Below are experts of layer 2 (counted from 0) of a mixture-of-experts language model. Rows are named router (the router's row for the expert), gate (a neuron's input weights, with its number), up (a neuron's input weights, with its number) and show model dimensions 0-127. Each number is 128 + 32 x the weight over its row's rms, rounded and kept within 0 to 255. Numbers have three digits each.
After each expert's rows: a language model's description of what the expert responds to. This comes from a sample of Wikipedia text that the model never trained on.

# expert 8
router:101081111110111150080079117138112063156124108068076164139111142085037066108120153104095161089129122115091210151119104094112160135124122096098097111127168154081136143111134116155159149161155099113090188143160058121122087148093130141108144127099109161123102149123158137100146093133193122163178135094121100173158143074141109182106156129090097120162069170091078105095092127164110151088153
gate0:133094064099103215132163094134133076169136131129096166143129178147126135155105176103085164129123175158091114145107106094135141086113103110131085128131176135117133148064065170130157150122184120069112180121158058111144103130114067162083154130045145182102066134117124083110130116130100116135179114144092126126168164079074127144111108135098048095112131149101098146115085123158135122134144
up0:137080089167185154120131130167151075106111167151151118097103193133139113153145137150154127192140204122125143098149105149173130043097135127158126162160168130114114129108105120144156173130095119133145155192187060153136142110165176139126095091119163145122097133125113096112151088113045155131107131131207109160178138093112107068110046189130110123086117114145146137119111066115125129120080
gate1:101146086093072157134098120142124081177135047108119152143132135122088077102132161119076180121130124092098164132107072044076154112137117099108073092138161146096182140107113137124125167129203084128050155103139061106137096112082122167123152144094121170111099163110150105113109130136144117181201118128096074153100165088116121148121165115093109133156111140085128138131095132194108133106176
up1:106109198054075186118202105107112111133144173185124117174137164099146187143117120089083118123125098164093159107103205158164118145144125103106128118126059126112095159112153161206169105148141197136143125078069172160106109089108117169109147154072136071105162128153073098096126104149145121127125136143109161133113136137140117136137184131184105108096137149135139073123114145101176137080117
gate2:129179085081121151158191144106140090191127090175109176147112195118163176088125165163128161171142163130162135148104060103108150162153143131088089098110186122126125148064137126167151139125134148175096169157057100112183124105088145162140162154107082136129126179139160146133117101130164127155148069136102115155143139131045103128095163118148133120139091136108163077121167129162105178108204
up2:107072094093161132156170095134103101115105131124199131147112163105142172143122153149172074143131181174133133136131098161134124190113149129131116125092232152121152146146041045168139092121116103150125146117152178120087097163111171141130154147125078135155160084127085112162132129198128174134118174126126149110178087169125123155121080128156121124097066079097146054097165133120144140133100
gate3:091121125098058167116135086110132110148164068130102185142148161146105126095098121112083150122098172112110124112083098059121144099149113104091084068114116139088181149119162115131132155142180175114087140102147108049154178135108141167159171128091161190068148165117134131106124138123144084142177129162110131130103170077149141119080161082153094142161144117114137181141026154150115126122189
up3:166132085130163114119113144143125133149177138084065098144129173126080113054123133082138151166109185105141142073138099128187118076127105145110108123159078110118118120218153121087129112048137143140105046113144121110125140133095152091120197146134243113135125106134084136144122127197119104142128138141144141151107147135162168158106131104120180074170121132120208114129143134130122073107110
gate4:124107120089091185115082115156139029150099092117072167124113132106118116134093160106071121062107115068119115144122100090075140108082169097097099094126166130117184162103148113109153149132155137098087159131117055124152111126083163151097175114106114162097078167093162168101122094130170124167158108097106082135126177109111137183103119143103088122192138158092160181132075141189117138151141
up4:133142160157184096142153138093116112143122111097073101131100178133107089143163149103170152097133181095153115084144135110099136096070111164117116122180096129137146148132143151122087181122138188131142050157100095150103132128127189114124121124119184112108182134160116109159112143145105143086156084045139071166052077094161094117157142110153068110195186083145185115116115092110120111162088
gate5:109133091085084181134078119148119056166122070137121166129129141108111114097113141125084132109128129107068149162101069085150153134153131097131107110108172144056141143108107103162182156164177075103054179138131040141120106136094139150129193124069112186113060146106157128117137093123134132183136132106068117132125192077105130150116116116112093123134109155086128114125116128187101108117188
up5:134150146161127137131158101077134150157170117114075107181135160181141108137173124087126164127115145125154133057150133078049138103080137114085110116164063136104145138132147175045037156083156207123112083087144150083147129134095108096164108156142132178103217150147143109112115148119146104115170119128115122168103102140150135121133176104143073150145157088124160156142071141097141165110111
Description: The words to, up, down, back, plus hyphens, table bars and word-start pieces like trans-, pre-, de-.

# expert 13
router:097132119105072143110103152152145112189132107099121115164120144051078130103138128109101109138125139113077174189100128095134157147106112105069113110109125148066168156072139126164212130126163148133090187097130094156110120120103105146151154109102121176117117193136122105109098117150200142171151150075093110158110170059143107132137148137151101146140111179068114193144090106132100171047168
gate0:133148168091099139115086135149137152194141118132121139150111125099064147081130102147129142153138187146100121152112126138147126117099108134118140113073112139080157138082155132141126087071147154136129119064076164153067138089120116159108111090142132150136137222140056106131094174166126157123144082095089143154123164063178126078186118120114085176142135165088079160183130119180098185055143
up0:083117188132087090152131144140096108188138141071191083152124180119067114138182126079148064061137123087117232126102119095118148163135147040128130109137129131149136096102135108156211142130125107152104156148117109106091133116136065146206139114133127126103147159144085110121156126128160152141128182179117160107186092143113114141123139137162112075128082125105193134122115110157143113134152
gate1:119085081108142135099136125104087147076127144129127134123116119158112131132147146190119171122128083176188085091104118098068145114172154088076102085181176130116111073077149132116084162144153152088102077117101130186134135167098101105160118120147064138161178142131198138092102160075181092152148148131157123165153184125204135153110123109077116159173149169120087138124126181186126137166123
up1:135083074185142101081146127076087195133166157111163129162141141099075109118179080118139187079133126158126145086107103080126142169171132125093131116201156112160153078060118130154131126104084168127112098157122120197134085140135151123128083136144064108142148108141155171130146128056117117176147178127086134122147163130137148145129154102154196110083151111175203105132110118132118086094170
gate2:103065065095094126090162153133141095129137094061078137098128112131096076137111130117068120088129086135141148154117086100137145140151135091145100104130152111055140198115175180167101180122154127110100109051117127151130175166096150118165177117104083169113111126058187137103105099161133089187161186143142174112190149122136124136107161127083122102160160153090115112115086134187139144122133
up2:139110142140131136128126157132096113196146114101115088154134159128120120089090135123118172073143160089152124087119156145099148195140123093124109160116100118170149075117126073142163152170122104172147191130153087120122100110119113128106151155111207124099155095162128142122202079130141154109120123091126095063196143177123126107090161122206172110179116120183106037130137194090119062132143
gate3:142096065077100150138182065128114111135146101107098096141152135107117104130153116070069118165114068115107127058110138071122123124103118156093099124089165138144123140087156134060179092137139166108096200112106154149159132192134147094137145132102035151108119177132090113136126161082064090177159170184117138129106156157130145149107164152129133149133161150116184159153103167113168136069145
up3:210136147090195112174167164132166053155133187178111149131129180081086146149088163158139093109141102086113192119148160168115093187111146104160126124093132104134107088162123106157134143099118162138103190179178138114097122207142120158122107165132135175127149094144087135131142084090105156134131091119111130143151133131172112118138121112197190127139135132143137063100186078111153121148169
gate4:111138144124134175155180098154118146137134091149136153151134188139089135114132188076108124100094093097130124157075089097106140100190105112133080066153101148074122129139056127100172193113161129096115095040138074081166129051110077119139138139115158182131091110117153159126142113101103164140139121119097124115151167064085160140129125144113131119109159127108089147130112145206111067066099
up4:133151113118131161119172143118149117142123138179145159146152148119108169124092149109128171129103163101159167143083103129147120101157131160158102110142133130180153142129197012090138102093112158160141111151167179063149174125112151145161141137139157098085118132106082118180100142090148065070098078133089153132165139186156155100135120085121141054115127125157203142191146121039147106116128
gate5:147112101074135141121109147153164079156101117156116187160134145092134104113114086177100223095146122108057129153133121119108117119175111128115094102153115132130135170145117115138137179144149109174083087113103088128127126166083161106100185085109107135100082137102147127138110115109130062177141054146082083152053222086185154169116115137150109117104053140117157184126096140131125125158122
up5:137116091143150094119129202133180152139126134162178165146147139078152123169142064157132205089128143137121139229130144149130106154131112140145132130132132129156123130126116118135163120106107204166113035106119098136145183157141173109182108120136117101140155160098161130169104084090156102159091103128085134145115168097152129094160023158186124102074094124146168188116109115106133134153089
Description: Quotation marks opening or closing quoted titles and speech, and line breaks after section headings, with dollar signs in math.

# expert 3
router:092134121115113159128115115124109072149145105102129147138125136132103077072126197150081143094129104088059127093106105083125156118102130105095097112122126143125144181096073127161160186132147137152094153079167097092152139142076080153165181150099092134108100169094164156098137131148181137165178161149107097182124138061149109181094149153094115182145116135095077103163076109220142156077126
gate0:110158095092048151120107096112130144159139068127110162168115094081069133111130154142087192087128105145086176126145119093125134123140138077096111128149122118108143156148092128101133189185181192068113185093093101103129130151070116158137136106095134201115132148135173098097127104122120104169158146118127101168125157095158128159157135114128057142151097143131110182131042163174129161133197
up0:134132180070136112102131147115136107170122095103129136140117130163181136202130075127151138208141140109171117141095129148085130143189133133077108123093184125140106118140093107104150101121152066105145138113132091213086084088101080119122175154190120134079191116155111139219087111171157201110159136139147142098100194163152113165093138153148140095150136103124116143177154137146137146112087
gate1:096126181086149142119128135114089086107122135174168193137139085142144115152098092145122131102117119161109120062125082119118136125128152142094090121106150116130137181151101075136089150152138091144121169134113133126201129140089170129116137113135114125139145125089153087172157175127208063104178056131140148127064148132138140097106106120177058187146079091137201107133044185090172118150114
up1:118106075141093148110185118106190148153126120124096078156126187104144133103138175104119203152119203138157108198140123127169125120161169056109128135113178123142144106090051128115174094109137159072125148127167096173054122122150113142127127108113145172125120136161049112091103109059092159137100158094095147121149115125091124161159110111136120077093172153123111103129175063176121143133144
gate2:097125098102090133120115109115130088151165101180114169134160112158193113114126160088103069102132151114099131125120144091069137090142125166101102142153157121091137145126077146136090160091179134148055139164102099151139145154109114170131147117115145174109063117138164081107139050121173131144143140125102099173113133068113133158095148110146109185202127087138105218148025145116133182119156
up2:124121208141133189134129115144175101101142153094118132144138149150144185154092106072140176106123175083138125125132069174081140128090154105124108097110136134104181137123216133146124080119134091094162112124149107123170072150129162174099122160134195098120148154077107149176112086138158137125133070076116139103118137165131131164117108128123090116126133146116165091127249142116117031130131
gate3:159163159130131146175107156135133079154106144164158161133116115182099143139141143148101135078151113107110157080137085083147141115082130191144125106170088131113130149087164128179078147066130131152083104074162099091133143139062134104172139152112080111126094183104212131113140125114128153098186132166132127153092096124184149207124231136149155171136144162127158159179094105168136130125091
up3:162116119119094083113071113171144192156147100142123154183143107104062165208122053116124150121121089140183149042135126155111136087159133111104122122153144121128132128158152138138116111154129163104117166185055109146182099156122144122128109084158150098138061091180169127118092123081167105139079136114148128104114167121116134163139122074115108166158078099163124200124077154144088147186126
gate4:092136074088091165066089086117123104175157075171087125166112073123104127133090103128096111125132133149078135219107096109140143137121113074089084134129143122126162146143079118140118163130165155097095164137092126075118150148109135183130148018099155158123152115158171128083097131096125135175144122080126116142087155166127111113105118087095071111115147184119121049149126101182095127136170
up4:088182177109113090090082193167127043161091145116109074139125101130140090115104148144158081076154130166095143075164144096119136128128167147068129138119112127120117133205120113112097073097116056107140187113115129116091097076148108127034145114143086111128105093144127141117126114114151104136141119129146137138122118083140071047098194145121090147130067087126163105087143121139108118130083
gate5:117109140115125155096082097145105063138125097084049147137128101152158126100088112094091129114135096114113161144133132106155113097070065165132087113162105153078143170098132194170130160079128118141131141112143122055186143156123106194114148107085167099095139150093168160148108100115124095146170112158104137167184145125098127144086146153122122185121147150117100147186088178206113094048097
up5:088165142083142098130149162119133110102115145110160096113104114164193106155203147174131122132153128129142124123133126161127135167135166116136143148096117134182153127178127116241133125072095139138143087048094167112081189143125116103115159252155117129136151116069118174125109098179167160104100155121138109164085125093126094136174169134124189171174120168109097123143130134161136137112140
Description: Ordinal endings like th, nd, rd after numbers (11th, 2nd), plus spaces and consonant-cluster fragments in chess moves and tables.

# expert 23
router:110115110113103139083092100148093078172117108095087148144099154090030063118122163113091154124129114121088200099120102080135142096118113076079097118130141161076145147115086164129158148130178139107082142119140072108125110119080115147147145143100142182126108149131155123100130097138188123194171138094113108189109150081141103180099160126133075118142063165075101091110083112157123161092181
gate0:138142124136059177129085076093153073193128061138118155151141120100127134131143134120091117102110148097092174124065095091098132127158164107096082103162148129089145156108134153125153160119178101143082129147129080140159086139106117176127188146064109170078133126142112179083131111127110100154152169090050065123120170095075139125107163086113072098156139185105061155102118144138102159114147
up0:152104142149126120137063189107145108127137157187144079182165107126199181166107114135127162122094168140089151125107113177143082090138149111134117145177103077137095116141114175158174117102157140190188116166085153126137153161143172120135120148100139145147087142163142161161130179102086151159085075149120120113110102125092167084086086107140077112136174160162113149070167105087130192203135
gate1:109104138100085180136089067118107115170153089121082169166136129102162117103106128099101139133123130129105135101121100069125155138105125114088089105127148111088144131130116126125120185113179077121102174188124046121135128137081084132132186129075139226094130150140157120100135120147195124221172129038118127128095168104146131133119175121143107135164071109106092102087117133132124134075179
up1:125085177145140062079148128088144157110097097149140106123121106138195156103113082120141110133122142145119122071149146094169118087104166083130138120118092117103114104083094132099122144108109100178128143198106051159155178144173100106061116159145162131139167107164063087107132160148172161073088124079140094174120129139152125069122118147154142127133055128127143157036171112070165155125114
gate2:117065113114141146153171076140125105113145102134095182107141187083115182156142109137132223126094154096133123142130089118147127167167150157163078148155141126163118125122109132179081094112164124095121125139150107101111114156135167147131132124126161185112044120115141090113115151056152158156170073140068171096150106122187153129212129171123172085178160126149130104090107152125114173080179
up2:060196144136089131107105120032126160172158124102177117155110105130084113140118134129148157092129107156164155132144158113122092118134147129121126133127163122081119136106095053118136141169097184101153097092108099102159128102151125112157095109137123143127190130120123155134136059121064114139163171137094144186171126115150123048179041106121106108074171125148082151180074182129129128177151
gate3:107140146113065177130142089103153044203140065112123198138142149106168129114135132106063148121097112102073121087083121080091133134117111123117064107151091138087144164112144121109150171128180087147103110140159088098163092128107105208127148125076112139041090160081114120086122108109162112170167114149073088115113162095125157106121130101145104088151109162102123157112127131111126173103177
up3:128099131118133146121149142167116144116143158098116109131123153118172103084112142120131178120154154098151158135088101100057164156202141151102129103134193152143170137149153120110110093110135181099107183107128120157099129078083190071112153126120085158129200158100119140135118071190154161114160185096116120167158158119110068202105170134098124206137132103150114075146119113209115067116106
gate4:122133105137069135141094165136104096157121118110093158131113181172105126163135118136097137155147134175117143176133053130160137120120130132102115065173195129080156169064068203151115169131157117076116137156107065107210101126105135166119160130078105154106164176114164139087089148093112116178112082120090137170148151109089110121099111149104070101129108136118132169142170134123137209091171
up4:129103118149115110141167156040091231127177068095069133128128132114086158125112108056159095146121108109136126044126147105133106157146165157141132150083182129159146108160126149147167172123145105053136144167191163108188135111107064132139122149078156127123161124148121159108117123145150147147118148122111137108156097101121127147176128122102166091124220112136142146142132152093101145060085
gate5:164180075079129162158140115106112098168093094129113198135131167086112117089142158173085167145169122092070097104134056100085140171196172097148124079124154158109176150103079133126162156144139094143117084147120125128173118079077090131136139154099110123104128162100101144071120086122136111154158121157089115134125184089079110097104101141126120082089085139082149081124129149142083200116178
up5:115100178115154130141137124099160160168102131174162060156135120158151103081093146061127127124120089085152137071132095098077124107133165110094119115099138147118127174124153121119038154149109134136131155141187110145080049113131137119137147098109091144109171170154105145165114136107162157028132093019109142130120146111121118106175134133165113140179125115127136077140133114147082126168047
Description: Nationality and demonym words such as American in African-American or Ibero-American, suffixes like -ian, -shire, and the word of.

# expert 6
router:055091103118108135081115141096137053160109086165119135141113157103055112098112117112116122084129121117109190127119076066125163093127166128071096100109154133108146135086155098124172138161136135151072141149113057164136088097040071121141138126112159127098139121116105087120144138144182134185136148080096106145141182094118122156099174133123087095172159132127105131087028100146115159148145
gate0:098136144124080178103115121097104096154084040136104159092148118141129138119190134033113120082105117168143081114096159110123123074143139149157085109121110131110142125063141170070115129149144114144110127110107117126140098067078082172163135070109150123096152129175142115127165137088170086082149089117111125085144170143119152096058180098059096126145126136135174107121068117150166134184089
up0:143156081113134099155148133149126137089159152132141090141098092089124121153097136177101125161131123135125184142159112157165124199137103110081144157136117138138091143161117105235118104095136134057161109110137139132098167192191180086097128192141138175200121160135134151137128118139093134195112123135134174147094093119164100103156129148142085129109115103115089152132225173133135166062182
gate1:133123142117107134168116132194109162125122138163153198099130138122160115117114105128131126113145093152089088131139211128154136105121107098131136134082135136116173164101105075099106101195148130160166158151124129059214132147081202144053171107096143126148099143072162133082135120022214151099150071135155142125126132135164121136130095129109104180120149141119109181147091113113099130158111
up1:105199066129098136103151124089125154153150100111090157131113102066189201103100181197140121187143159136166099145120130112115142148130094157108111116162177148112118156131171175097135165045137170067095157121187103129119089099125121185150133119080189157105151137136189094135104118141081115175131117113123121110140154120099109126155119112105165106176095107085202082135137159118114181133126
gate2:136110177109132160125125090151141078156137166148184151172129102143143126097150133147093186159115089114155174109154181127146119151142160086166132143165210134148084123140062128169101095188140132121069198148108099163080078117125068106044128073116141156162086135162079114116121137093149158101130097147140114099144139103196102124129124114176152151146134185148088160184134122103096178130153
up2:129107138174127120104096110081145148139106097052094138110148139139080147166216158157135117105144136119081170127085113097108128054100135156125151129137108121121095112147077149083106150168126110179102160133144181088157158171169039125130127110140148140122203109149116179158182176073128072114155136146155130173093160165154129137117184150137123138079081060139145159100098134156175142160142
gate3:072115097142145151172112091109128104136117113162152131139123082178146076133111102122106200125143080143122096091124102110153147095156100171117128113136111104137138133122078102085141155147113142169097140146088185132166071158078137103206079062146056103095086125125106129147095125138139142145146182143113093129060135094150148150198144120139135145105160172137084044132030099104114084114119
up3:080129145134118135116111124037136077115088132222123164102112106130073093194130110093120183100132082182150100140148117135148139053150150184121130124115159132105101126136077113085052103151105142195106127140063094124121080158078208093149099133167129117136159113156111116145090136116107138117142111109115105123076136131191152105128194144145108137109163150120112090118060118130136093154127
gate4:096145089121136117108112123094156099118093190092153129154124173143115053129107120098125118055130188107153188097153133126092162097081134142097100115102140113106131118112231117123208101153114138121125162158121081145151116091087116069108130178106084157121148104107108112100129154185115100161146157108116123148205151132145098145086102130098148125195160176133160102096203109082100142076129
up4:155073107127137153121104139064154084139104124081091132107121156089133145184120161104133158142157202099163083172138165134079147064108067165107121126146149134133059126126145099168176107133147130109134156149160103118111111160072163139139154120114168151124129123194117146106132132107148130148106094110138071134184139153058136106061163130078078162168102066118118139102211158093141192157124
gate5:121160023094104181136111101218114093129121026079113149118128096137123134114137152101144169154109112136102116134090122110166124165124162169091089129098157131137141148127085117196201127158141141118056182098111153128133187105052108141145144091093147136119082150120155138131135140112171116135145126147122136117120185092113136111103134114096102180178101210125125105113102130127139181169121
up5:082137095156115148112095134147129163091117032103124125095137112136170161109128111129164158113136112144063109106106124152151114096182188187109121136071158115151104137139175100196127117093128103144120131150098181142139098074116115088166102077137199130121186086122110126174152141147122104135103162124129099092129147148068139053086119144112115143199137141158104062101183154093123200170116
Description: Prepositions after verbs and nouns, mostly in, also as, for, on, from, at, into, through, during.

# expert 17
router:100141091111087155094145113134128051136160100087075146147106138047141108102094141100110167170130154109091172126122137114091138136093134099084099111151140139036192183098158141157158138137138106064124132105174073115114090134092141171079135165091154167159125141114114176109122103144149125147185122079128110116098165072142113137128112119123072130149105138107115140109141162144075196044183
gate8:087125121124142136094107161083168136139124088142151148129119173105153138191120124120134123159133147143095135130169131138126131111074117136145094122179084131132139124125209138084097116077106151119149062117167089165145154171116194126067134161119161203157106127183160146142138119112130149135151114128129132125132126077167116213151007155142113147167179105126022146134129125145091099091103
up8:170146152139135161131167127131128150095127105112136067121124164110117156069117140064153117135163161095087181074122147112121107227104129150145117132148118146107129136145161128105171112112102097167139092115130164146130146133125076168127137193147130097162050109133144156124167129199132170115175172100156157156182116087139104139107068110118128085145089147132135220137156112176052057094147
gate9:083055147127159131127174124175109130135132125087134087150125149101084087138125161109130126163135108103109140053132094113158117142204204090112120114118240127154180107124133051066177127126135115193109085150159136099118152106116087118145156183121077124159122154077140118128161090135114154144115091150113098136143130135100129221126127139115122116107116093111133166119103129168115138108212
up9:069064125129130111153105149140125160129132124106235096158144090110096153108130096147150063129107090110094190108091106145196119184135113126122143172105133126119131107131140070133218069159103086159149138157103185191137122147162091116151121156143084134125186109110102148120161110159149150121144212122112084112116150105121124103116136088182156129128093112144162113105128091085142162089194
gate10:104095123068150137064107154084120147172154130162076127168134069101144120125098163117085094128122084129092137110107075115117129125087147088121106137077140100125161131070141060187108132152153115146128164181183145142151098090105110203125148168116159181123112177172124050146151145160164098120144088123139126141101141133107100134083152122134046131147156094115098088088058099105174133083160
up10:153155140102137121131143110156123094101147167140219109154120068115118138067140106172116116145115116146145160035127118124096126119122150166128133134113188110090123119129128122164104114126133074165093089188140173110128085143140136147085144079128177032185220135138093089130144132178164166095146090129143158139092069204098145103145138112148105140101110102136184120120128092071161147113135
gate11:198118133141152150113080096102149132107126116068094122140112200140169148105114171126108140211113161100105105185142159141090118109104098124094120149117131131123125107144140164150159115186141099115129128142151072102143140134157138155046205162076115120156110158153112193133105134138028138143070069155117102157150180104058112124170102108091142174165136125151151162126176111121110159084121
up11:144127193146138120129142165140141134121135142100128110145116217124151147121110145085125137196126178095142125167139166137077117156099137116129134168206108115080138092143170177160165118157130112119123121173179060100149153142144099155055205207090149127170065172121114134115153139145086180122086138127115116114136149137082106152170098151117159101142152112162191192122154080111095135076137
gate12:149165122061116158124102105144132074204142072137076157122139102162108109139107127081061151155126144171147139099108072120137145072122119103089079111180167143150175161100131117109059154095156151149082106118119098079121146091085164167109156089082107175140092135142159124085127141134157128121194082160105135154153188075101118178104130115059066153151135122102114070125107113155130116110111
up12:156144108097168103153107137160110088108112157142142089101114095089219165110051142157123114210151126185165128096168105179119117090090101111127120145213123128156131151146177097104113107121111107135153111156129178112134103135114157167086102081149134096146078095161088153103142158127145114070099058139154135163124148113107114106170125103103133198081153118143190094133153117114151107121041
gate13:159138088082102193148091090177144121137134120145066115134121117123167129119115162047102127166134116152134173043158139118151122060142117164130097134184158145133192141121160152072093092124125123134108160155137163108162104118099177159078165053114159140132101119145158140116146152118119121095161085137105135102139182115114136161130132107032105180164102158126152115118092148113124097219076
up13:106118098115099114115083178108120157103112106103144140130130063115156171125121151225115128069126133159123027179080121126151159099116078139094119128067154128124116156142103134115140154147126163117144111118099084130156186173106132074162150146124113121132143139065135133127128205140158049132095130095121111152072153092143121135121149134145094198092100098104071193148094183155161162104111
Description: Semicolons, commas and periods ending clauses after a word, such as well; or states; plus ), and table pipes.

# expert 2
router:087100126107106146087115123136112079158135105089085147147112147090056066097117168125101161087144102113090219114120101088135167117124122070069108102128153189091146155114114177130147161146167124120093156118146065091116113113080106139134150115100089174124115150128163129094127095133186133172175133100120100180133142089153095189108159128104069137131070159084108123109071106165113172068153
gate0:128174076111068137116126080112170091174116077156105172136142119133156131142094132109087145095147116118129114148123086097137179155161159107131112113150164165119176146097091145088078160155162149081117175145137098134129121090087141138119133116076150163092206149095203111033097098089125089187192152107106098109129178142099126168072148140105154071134112175113155111152115115148072146109159
up0:134143134101109132107012175129140085113105130152090146156107158145137146115168143191084147104123111113136029219111124090161121118094108132123126108108134107112147127078120159120066142099158123129118099113116146112109155123066090149099155090092163145097114123147188034128125148129172111091132127086140173168125174128109161143077162145113144147157107117098106127086078177140167118181090
gate1:120141109049115153145128146101154052200116085154107149158118158101159090077100159127072136094142134097117199126102102064125169137131154083134057114108155135070153141107132139100140154134185127154070123142152076147196105123089108146115173150106115143077148187096118129102135084121138135143175098098068101126123206100117094142111145126128103127191116112083098095142106113150111146083158
up1:128085167162117091102067123161042127116121094144144129155120101107076114136154084178141206182142130135080114144129084119120105163196157100096154132143107139149124090098145127203082121159147106090114161078118128115077127112167110149117156096126159090135115064142109092147136171136152084195113140146130174153116102089129139094083153120110130100063098190145210150169093139126165135108139
gate2:137154124120106163093138102114117098167131092126099237142111119123081128109122162120067151144125128140076154146139107070131167150099134106087104130107151134130162128148140148125122159134188113091079135096158095098144079125098109149151180113064109203109140114125143157049110095079115124157160114105092094125122138079088106178099121127087046140122075094079114158076072106132094161076163
up2:164157132117161103066172122146118160090128147223122188145116127131091115147158167144118134146103102204143103119144169106196144121128070144144123121130113102132108098123120181083085110114120159134131125109142125087174138110120082147125113042108113109148070107143122161104128128054122161091091081136170108116093113114087144147090085179128083168072088101144064161045130099112164135110127
gate3:083091124141106145097134102177131062158105107146146162130113103140156109129155123194098111092131116158130123151122122099162149072208157122080119117062173128101131135126090142134065137163152098143102217122116147111140089099164182148126110121151068099114117133180139099103112172114144112133131024148107105109088141122099132099111190124120121193133176136111174151103082113197137185159103
up3:104181170144110120109150136118098158071094120109106097158121163108134133055129159163146092112135158122114134148149124106146144159192086150137128107115017170078131166143178164122091163087087086108159071150176158070161114129133174187163094088140093068121119095133091139172164117156187109154107148114133130130140098193098122163095116117145077108065146126102166085120090108144136107122115
gate4:144139084072073178125117108113133089172147080104097187148133099113107109086132165119047151136113140106061136126084089061085137155169116114091055111138172127080154144095100119145111154110206127110079191107140098126149136130106136154105173129076145183096119161128133121092135099156135093141199126101069121152121148084147122113111141085103115143147102141105121151108057131158117144111198
up4:098113191133107138128144135172136132178156131125188139152142182135124161171091101112092108082142141113143136159105139126150154162174133108098158139186119155159113148072120189092192150129138075076113127126158087141091079106130146141218105208139126098157114109113115107144149163104166142167122183165115098140104175148122116209179166117179140071132153110142068166149180096124094130152143
gate5:112125122118088174111131111127142093188127093138063183159139122084139093101163132094085138125128119072090135128089166053133140174146141112096071128135120146108149136069148141110125151122200167127074173138131083154155100139088140179111171156109090165078132161121126160129139115074140051192179113150079083147105179081118147166094172100128125120136127163128118155147071101172132164083157
up5:116102131140148083144146082123118160141127132084133155089121053087194165119085123072180171100131127080114136056165154135124115166159165099101145168098161138156121116190151105186109074154104143135152159156171184127100122112135138133163175171132095077140202116133078156123094158093137125127072115112131091133153088096173112151093113176132165115089156155122161106143120037138098115136088
Description: Mixed short tokens like ad, act, pp, van, BC, and words such as aged, round, had, often before -ed or -ing.

# expert 10
router:088136100118100159102056102118116073141130091090068186142101166124102088141164149144089164125136103085091175090107104091127165114113112106094081115124120139101148158134086169124137165123161146102070175132150066107182133144079100141094156116115129185123101168126179131102114110149153122152169150099133118170151163042154116205131151128090064152181128162106096156112077095136124147068150
gate0:071199153123082138148118145117187081134120093112076164111126072084123175105134182164119120096148128138103088156136127134112152115072086164061101105121064134130132165153072121174106162131108161124103136149092150136145151172108089121109132120144065159100167156063164128101138159119193100107145156160122125154094148072123139206124106100165121162147105114125150185153057135109131091068107
up0:122191139122131140107110179144141141094124101125048136091099121186166136125176185180148130128153148111143083156142145151172148085089097161087127134123062128151103145151113147094107179041123216108119064132105159109151183145115091124092132112143167149136131148147143137126115146139124086074091142197137113153138155062094147153142067146113112147165142116135192191144100103103156113151091
gate1:108104111095096192148136085163102091183125120122108195119104110121114092107134152119045160122141123076101126123113131084113162102144138069095107082131187147078203147079096122095136157212180078142090146135138085098124110099076095173121159147085126189114132144123120108085101066134152115168174092116096124142142170091134107119062137135129104098143096151095133097133093132152093140108175
up1:131161186152108091121143155147143147151146118102106107166157159091076105115121119074128127139125111201103159145171081129143132169116111166102153171122082101168060127145128108169160137080121154063102104127101127143101113157127152112127132100136061040055080158110154117114153204146202137132111152132115092132079109123122135221156166113158127126113143061102125165101111100176123115108089
gate2:102081116112112159103091111139147082165144074154167136150153098125091069128120140113103156139117123078050147078084124100140140118149128107123079086122142111102123168142070130140122120138199092155073211159125105177158150108068154135098154116116100169101047138152141189118121133051134103196166091173083169121145144096144148153097155134129086121124098138115129123123046099118138131137106
up2:127134164154123111108122174093144178159149139104107072133144191168058127153128145078128126156140121046113135122142028080158135158141098161187108136052088141191112160123122066126161145090114093110137106098122158147147121151120118100143137111140069083102103129149115101113126150146129137164163124110095150165166077143127113118171172145158168128075156115092106130201119135182131048112104
gate3:070130155110083161089109110134126108194123105157070164134103115106115113089180124117086120115142083128166146104132106082128132113169159088147082058136150148063135156099049171179125151157142157099083129165130057164129144122089151145098162141107152143073090129157139151129113048116120079170142105089112143150099161050149135184141169149085105135146146165102086085140081106120110135151131
up3:169129109064133119122128165062138100135157112081166097162128180090108133110098135110145130152112138117115159125092123144100119124134216107109128163147140124137138112146185105135178110143139118161118155119113161069122081137120124123213144222093060164134128147056104115111118180162121120138092226070100110119174132177117134113161089106139159114108101086120137121167161171175117150071113
gate4:070153078081066122145064065108108093188109105138163153154134119096100084116161159136085121148152090099102154133090112074087140168131157107086117099129143152078165159117129094105155149165153124123102171131113128132164097085089183182161143115091116143092076131120110106095121107113094071159198160148099050151138161102100121137064112118099079127125110144141120137127094145118118197156189
up4:116158134180122090124063092096083180123114124156128164050104121161151120123157187134110099128190136094136109147143144083113137160093111120060154138092121175118142129134104135100136122126131130180138150173174089123183137103125183128124091084116197102181137131092156036106162125118083104110180136122176065117161118126061114116099088166101082148123141112109123151147124105094126154168201
gate5:123087125128142113161085134152061109154123116168186112112135128111168144115156161155154128155118139138138121091131116109141138133117153134175147119139167137153138138160051124144175129166142143067110237167111132238110116086161084106167139168131056181107125175168146124143137162109075177176147152118138171122121158072165147127129102144127105083156124078114063098139113066103148143112154
up5:136116084118142126107109158162139147133102161069087126112142052107067110141114089151113150018150102118133126146114117117169128141142087135138128105111128113195092104124150111103173152101136146154104106134108078197146169130156133106120076036139075134133172146140215184112152162075184073133154147152130092140040137115142144106134133151149132131158140119139137174112130139141141066168111
Description: Final suffixes closing a word before punctuation, such as -ly, -es, -ies, -ise, -ally, and plural s.